Below are experts of layer 6 (counted from 0) of a mixture-of-experts language model. Rows are named router (the router's row for the expert), up (a neuron's input weights, with its number), down (a neuron's output weights, with its number) and show model dimensions 64-127. Each number is 128 + 32 x the weight over its row's rms, rounded and kept within 0 to 255.
Before each expert's rows: a language model's description of what the expert responds to. This comes from a sample of Wikipedia text that the model never trained on.

# expert 0
What it handles: Prepositions following a noun or verb, mostly of and in, also at, for, with, during, as in Minister of Finance, agreement with.
router [ 89 131 149 138 102  50 157 124 153 163 112 155 172 124 125 175 170 162  95 171 122 161 107 130 116 123 112 158 162  73 143 149 224 110  90 125 122  91 157 129 138 106 115 112  78 187  89 135 149  56  84 124 114 124 190 118  88  95  82 166 126  96 149 121]
up0 [138 153 140 184  98 151 106 125 110 113  73 148  88 108 124 121 122 115 147 109 104 167 119 123 123 135 177 112 146 149 146  93 131 100 161 134  53 144 118 158 120 103  65 159 146 194 186 240 149 156 114 123 133 138 130  77 141 123  98 113 142 123 187  78]
down0 [134 200 136 154 106 169 131 140 130 102 115 121  96 105 100  66 142 145 139 139 144 159 129 184 133  96 163 109 149 124  91 167 127 147  92  58 153 143 143 181 134  61 125 126 114 149  95  90  74 154  97  98 151 112 135  84 130 133  31  78  88 156 125 125]
up1 [129 143 119 105 191 111 103 131 137 157  40 125  94  68  84 158 143 156 185  88 160 157  87 159 131  41 125 142 158 144 114 140 116 100 120  86 101  74 129 132 104 117 128  98 136  85 142 127 121  81 161 111  90 152  95 138 167 132 130 143 121 144 134 176]
down1 [ 92 153 187  53 145 143 133 142 139 133 143  66  72 157  83 109 157 164  92 168 114  54 169 146 143  94 118 126 100 102 159  98 119 104 156 145 145 142  77 187 183 124 151 154  98 129 115 104 130  93 126 158 122  30 124 154 113 138 138 113 121 144 158 150]
up2 [114 155 175  77 109 117 162 124  96 141  98 112  88 110 120 130 140 114 127 169 139 183 106 141 104  90 114 163 181 141 103 192 198 147 125 105 158 107 128 104 116  73 127 161 139 150 158 156 158 159  85 206 113 111 165 131  76 113 123 147 154 146 140 128]
down2 [ 95 106 131  93 139 144  91 103 153  96 152 119  66 174 103 146 114 102  89  65 133 144 183 123 132 110 170 151 120 116 120 187 134 167 169 113  99 141  40 128 114 121  77 111 115 106 125 136  63 135 124 106 132  87 168  41  84 150 112 161 135 168 103 140]
up3 [128  65 133 137 125  94  91 148 140  90 167  87 105 132 112 115 170 163 158 133  98 101 110 162  78 139 109  83 120 137  84 148 149 155 194  75 150 110 133  73 165 178 100 165  94 195 155 148 117 109 136  73  92  73 123 113 144 156 182  66 123 119 152 156]
down3 [ 96 127 170 198 128  76 102 152 124 145 158  98  92 102 137 135 169 135 182 122 119 130  67 105  89 101 140  89  89 142 144  96 123 135 141 151 150  48 140 121  64 115 124 132 145 124  94 118 153 120 136 111  93 180 142 145 159 142 163  74  52 150 134 104]
up4 [ 26 127 148 114 128 172 106 114 146 132 198 120  67 179 131 129  96 190 121 165 139 109  98 190 157 151 119 140  92  74 141 141 115 179 201  90 154  99 141 121 147  86 107 149 167  52 124 108 134 126 143 151  77 157 132 136 106 149 143 127 137 140 154 129]
down4 [117 110 104 127 156 147 187 103  88 155 183 173 143 126 156 148 183 146 203 141 154  65  71 140 128 104 114 131  90 153  93 110 113 126 114 122 194 143 137 124  86 153  92 132 126 184 118 121 127 176  80 113 140 120 127 116 119 125 139 155 155  87 133  96]
up5 [102 119 149 137 108 120  88 178 125 127 122 104 111 131 108 181 117  78 109 114 126 139 100 166 181  95 142 113 172 109 129 138 149 193 136  68 129 113 143 170 172 116  77 101 128 149 171  71 146 117 145  77 126 175 108  67 101 115  56 202 110 130 132 169]
down5 [153  77 132 109  87  84 124 131 101 111 155 123 154 139 156 145 152  56 162 108 161 117 123 136  94 206  93 152 106  55  89 122  91 172 118 117 156 102  97 126 166 136 143 129 162 115 168 138 117 165 113 157  96 121 167 139 184 123 144  98 109 155 209  85]
up6 [119  93 163 137 149 158  78 113 174 151  87 112 148 169 132  66 137 141 157 151 114 171 182  78 136 146 123 119 165 157 131 136 184 101 124 165 166 140 163 205 148 127 117 145 112 116 106 114 115 122 123 106 102 108 184  62  75 163 102  46 118 176 104 119]
down6 [166 135 162  91 165 179 135 123 157  70 124  75  91 149 136  71 109 146 172 131  61 133 168 146  98 193 134  83 203 112  97 112 139  97 121 139 120 192 102 155 162  67 117 158 104 170 160 137 146 146 165  85 126 166 181 101 127 109  98 115 143 141  76  89]
up7 [122  89  98 118 141 165 171  88 166 100 140 132 141 159  82 102 179 172 129 156 131 150  82 127  91  95 135  86 139 118 143 139 183 124 116 100 117 141 135  97 112 119 107 181 160 125 101 124  56 104 129 133 130 108 149 132 113 109  66 174  47 130 123 104]
down7 [146 119 136 126  73 143 154 124 155 145 153  99 115  90 140  92 108 124  96 170 121 128 130 120  82 153 130 144  48 142 106 141  68 183 134 156  96 164 147 157 165 211  47 158 136 127 114  98 115 149  70 142  60  86 141 132  97 112  51  93 144 136 179 124]
up8 [132  55 185 181 120 107 168 132 178 102 107  83 125  40 139 163 129 140 160  89 126 110 156 154 139  68  48 103 167 142 170 127 182 115 108 143 157 120 179 142 159 128 134 141 102 149 100 137 175 152 111 121 139 137 154 133 121 101 134 136 133  58  94 106]
down8 [ 92 132 121 154  76 163 161 136 167 104 176 126 129 141 141 136 138 167 115 127  87  95 130 120 140 133 143 167 133 157 131 164 124 155  87  83 158 173  85 118 102  89 129 128 116 170 102 180 134 145 169  72  76 169 119 118  59 106  56 128  83 107  83 125]
up9 [116 106 178 119 140 129 122 105 163  83 141  90 124 111 108 147 113 112  83 156 160  83 125 174  93 127  89 125 158  75 134 110 101 121  86 100 139 149 105 111 150 121 115 131 118 112 101 101  94 127 149 112 137  73 120 164 165 146  96 132 115  86  95  81]
down9 [192 136  99 161  75 156  80 177 161 129  88 128 151 100 136 104 135 146 172 112 103  58 136 122 127 105 106  89 100 122 129 114 146 125 103 137 157 168 152 143 159  74 158 192 185 118 110 120 119 110 162 104 104 122 172  75 101 133  87  86 110 141 154 105]
up10 [211 156  90  86  96 117 153 174 160  73 139  97 103 184 126 129  69  93 118 150 121 130 141 141 139 116  79  95 151 148 173 125 147 167 111 135 131 127 158 177  57 186 133 154  98 134 134 186 149 134 106 125 176  68  93 135 114 145 103 118 105 115 109 106]
down10 [205 124 117 120 123 151 135  90 151 196 130 152 120 114 151 118 134 150  83  92  95 110 107  65 113 139 144 160 158 146 119 189 116 114 105 142  91 124  92  99 139 133 122 123 141 109  81 119  95 101 142 139 105 180 158 151  75 118 138  93 121 118 170 133]
up11 [134 186  83 106  99 145 109 118 136 135 100 136 143 116 120 151 165 140 176 133  62 137 166 136 158 186 141 135 126 189 117 115 145 218  78 140 123 149  93 109 155 109 185 118 150 133  76 215 191  99  72 102  78 113 148 173 146  99 137  98 119 108 114 142]
down11 [106 102 142 205 125 116 123 143 130 142 120 133 108 107 160  86 102 121 103  65 142 107 128 160 106 119  63 119 107 122 165  94 178  90 154 136 111  86 196  80 149  74 130 143 188 140 144  74 186 132 122 159 105  87 165 128  93  92  92 102 146 137 161 104]
up12 [132 155 141 150 106 139 178 145  78 110 101 233 111 117  85 134 100 195 155 165  96  96 145 159 147 106 139 156 100 104 112 206 133  92 142  70 175 191 145 144 148 150 159 117 111 105  86 124 126  67 101 123 127 102 193 113 129  79 101 121 151 118 140 120]
down12 [158 124 153 109 104 140 195  98 157  63 160 159 140 125  84 133 100 127 120 102 205 134 154 149 109 119 131 190 160 146 130  89 158 144 191 135 145 161 115 128 139 132  76 132 137  84 113 133  67 187  95 139 118 100 153 114  91 139 114  51  91 119 152 130]
up13 [118 143 151  82  79 124 168 118 116 118 140 156 155 131 113 150 119 152 180 126 160 180 129 113 134 105  97 104 162 177 127 231 134 129  81 189 106  92 164 157 150  90 121 121 109  63 125 121 127  87 125 128 146 113 129 120  83  98 143 146 152  97 131 124]
down13 [177 110 155 129 158 177 116 137 146 177 133 101  93 110 182 140 166 142  52 166  76 118  76 125 159 170 178 123 129  79 130  80  81  98 153 105 130 174 121 160 144 124 135 143 106 172 125 109 159 180 129 116 120 153 114 118 152 174 112 114  93 183  87 177]
up14 [149 178 187 113 115 170 145 122 101 100  88 151 129 186 108 114 133 142 145 169  81 155 171  54 125 139 146 123 118 111 115 106 182 213 101 127  94 102 154 162 127 117 120  82 137 156 142 137 128 149  89 192 106 113 112 121 135 112 179 109 113 130 103 152]
down14 [137 142 118 112 159 125  93 133 140 119 107 126 161 151 166 158 116 162  71 121 128 140  99 161  80 195 131 118  97 137 120  65 118  80  81 105 133 122 120 204  86 112 160 115 152 111 138  65 106 167 121 129 102 146 107 160 137 101 132  95 158 140 163 134]
up15 [153  98 111 124 154 143 100 118 158 149 149 149 131  85 154  88 126 122 168 114  86 175 147 161  75 194 135 165 150 139 122  65  89  94 112 157  75 166 157 108 137 152 129 135  96 201 103 195 129 108  58 125  63 109  91 141 100 179 123 108  81 124 109  99]
down15 [178 172 117 102 177 172  85 142 126 171 184  88 155  94 183 124  90 112  96 248 132  97 123 125  96 192  95  92  96  94  72 104  80 108 112 132 133 107 150  77 180 140  92 110 165 148 130 129 129 167 106 211  97 154 152 148 173 160 136 150 145 154 150 103]
up16 [141 170 118 160 121  79  80 186 123 123 164 169 139  74 163  96 147 163 100 185  91 108 145 103 178 136 101 119 171 128 153 140 129 160 116  79 161 161 141 163  71 144  61 160 134 158 105 157 138 119 142 103 145 116 142 130 162  98 124  84  99 182  90 125]
down16 [142  84 149 136  98 133 102 100 132 124  68 173 167 143  90 204 121 161 141 143 143 116 142 104 168  98 121 135 114 108  91 148 124  94 109 167 151 171  81 163  76 173 129 113 146 136  72  62  94 145 138  56 127 129 102 150  82 138  97 153 168 172 142 103]
up17 [ 73 106 133 154 146 129  86 105 109 146 135  77 163 139 111 106 181 127 147 134 149 170 123 112 109 101 147 179 172 121  84 126 158 129 160  92 178 119 125 119 116 130  98 113  96 121 116 165 130 130 157 147  83 104 134 103  55 106 104 118 114 174 140 173]
down17 [112 114 145 121 129  78 164 144 123 148 155  87 114 100 174 113 112 156 116 142 169 197 151  97 123 115 136 170 202 159 128 142 124 125 168  80 142  84 179  93 116 124 102 126 103 130 118 147 111 153 108 124 160 179 107 115  70 126  81  93 126 177  64 160]
up18 [ 91 158 136 143  87 137 140 129 143 123  75 161 137 109  68  99 145  87 175 112 202 110 157 172 157 101 174 117 136 131 143 140 136 181 125 122  91 105 105  70 184 166  37  88 120 127 176 100 101 118 140 131 118  96 168  95 159 103 116 130  79 168 169 155]
down18 [ 84 156 176 111 168 146 131 110 156 173 105  71 144  81 127 124 107 210 115 137 127 106 109 131  86 160 122 130 180  95  99 158 135  89 127 129 134 113 109 119 139 127 125 158 140  97 117 117 158  74  87 153 180 180 142 125 119 116 175 165 128 132 161 111]
up19 [163 193 150 107 120 115 156 125 130  96 103 108  84 124 162  91 125  80 140  89 115 128 167 103 187 142 118 168 147 118 101 150 153 144 109 131  91 132 117 143 108 142  96 113 150 123 111 161 160  87 198  83 158 137 149 131 116  98  76 120 127 174 128 108]
down19 [122 102 145 168 159 128 170 130  56  84 162 145 165  72 136  56 120 170 101 145 155  90 143 146  83  97 131  80  88 119  72 199 102 114 151 158  93 127 129 100 136 147 102 133 158  84 144 152 177 104  98 109 131 162 128 122  97 126 149 121 141 161 137 116]
up20 [111 150 113 136 136 148 113  83  88 141  76 153 113 187 142 185 127 161 151 103 139 195  98  78  96  76 170 121 114  88 124 141 184 139 125 119  90 196 138 143 144 129  75 131  76 146 139 113  95  82 123 143 154 115  68  58 108 126 142  90 170  77  94 152]
down20 [177  82  98 122 129  93  90 135 146 175 179 127 128 123 159 132  84 121  61 140 121 117 134  98  84  83  78 138  90 144 156 134 146 111 119 155 121 133 111 164 112 157 131  35 105 119 110 174 134 162 133  84  77 136 174 124 156 124 223  86 189 111 141  90]
up21 [188 114 118 111  71 179 159 119 104 177 118 189 110  85 168  67 127 179 154 135 110 143 151 165 111 125 119 210 125 140 157 141 148 111 110 151  46 111  60 111 131 117 125 177 153 124  84 147 113 141 144  66 118 104 177 112 116 106  76  88 157 134 158  83]
down21 [158  85 136 136  75  73 143  95  62 131 112  96 169 145 107  60 119 113 199 128 119 163 107 171 149  94 116 190 132 150 197  77  77 119 114 147 165 137 172 175 151 125 142  69 119 122 150 159 135 159  98 170 126 192 110  83 151 174  89 133 132  97 129 164]
up22 [119 154 115  98 164 108 143 121 153 173  82 111 162  54 173 128  72 119 110 128 128 147 130  99 142  69 131  73 147 121 110 103 164 116 114 122 167 130 125 218 150 123 120 147 125 152 171 215 145 126 122 146  97 114 111 146 121 124  65 150 161 174  89 162]
down22 [ 53  82 173 147 112 137 128 125 113 103 106 151 201 158 114 126 160 109 116 103 183 116 152 191 126 124 140 174  98 163 199 116 135 124 140  99 128 110 128 112  97 159  74  34 132 133  83 168  90 188 113 152 154  95  87 161 155 162 125 119  96 108 128  77]
up23 [141 132 176 115 123  95 125 111 123 122 127 157 144  92 108 102 117 128 113 128 110 152 151 143 157 152 143 130 129 120 148 132 117 128 150 126 196 168 116 135  94 142  81 136 120  72 104 115  60  48 118  64 126 121 189 150  78 112 144 161 189 109 124 109]
down23 [140 194  63  97 138 104 151 169  37 163  70 109 109 120 207 174  59 131  79 170 116 130 134 152 139 142 136 116 105 123 121 143 149 141 132 173  98 115 113 139 139 111 158 128  96  86 168 168 157 142 137  78 117 169 141  89 127 143 165 160 119 184 121 108]
up24 [ 76 132 168 151  39 134 117 144 125 140 219 120 129  80 134  95 127 136 175 160 146 174 106 110 143 123 159 146 139 154 102 157 161  78 132 138 108 154 175 121 103 136 121  87 154 145 145 104 111 135 150 184 136 148 166  93 178 108 131 100 151 123 144 169]
down24 [175  99 165  92 182 147 105  99 124 114  94 156 110 146  80 111 199 134  86  99  96 100 115 107 165 122 128 102  99 137 114 130 167 133 127 106 113 178  85 110 156  86  69 160 171 141  95 126 154 113  92 130 120  99 113 146 164  73 147 136 112 145 182 117]
up25 [ 86 105 111 164 143 146  95 192  71 164 138  64 177 111  96 106  91 104  70 104 165 119 131 132 147 138 129 164 158  86 134  91 118 190 118 166 191 119 151 135 154  74 105 144  91  87 216 149 179 194 148 126  54 164 157 109  79 107 116 130 154 105  82  72]
down25 [136 128 137 140 137 112 131 120 145 139 106 165 124 114 100 192  90 106 179  99 154 119  83 209 167  85 132 133 170 115 161  87 108 124 176  93 145  89 135 156 125 202 113 111 128 111 165 124 152 136 112 169 162  69  85 104 115 127 160 151 152 149 105 112]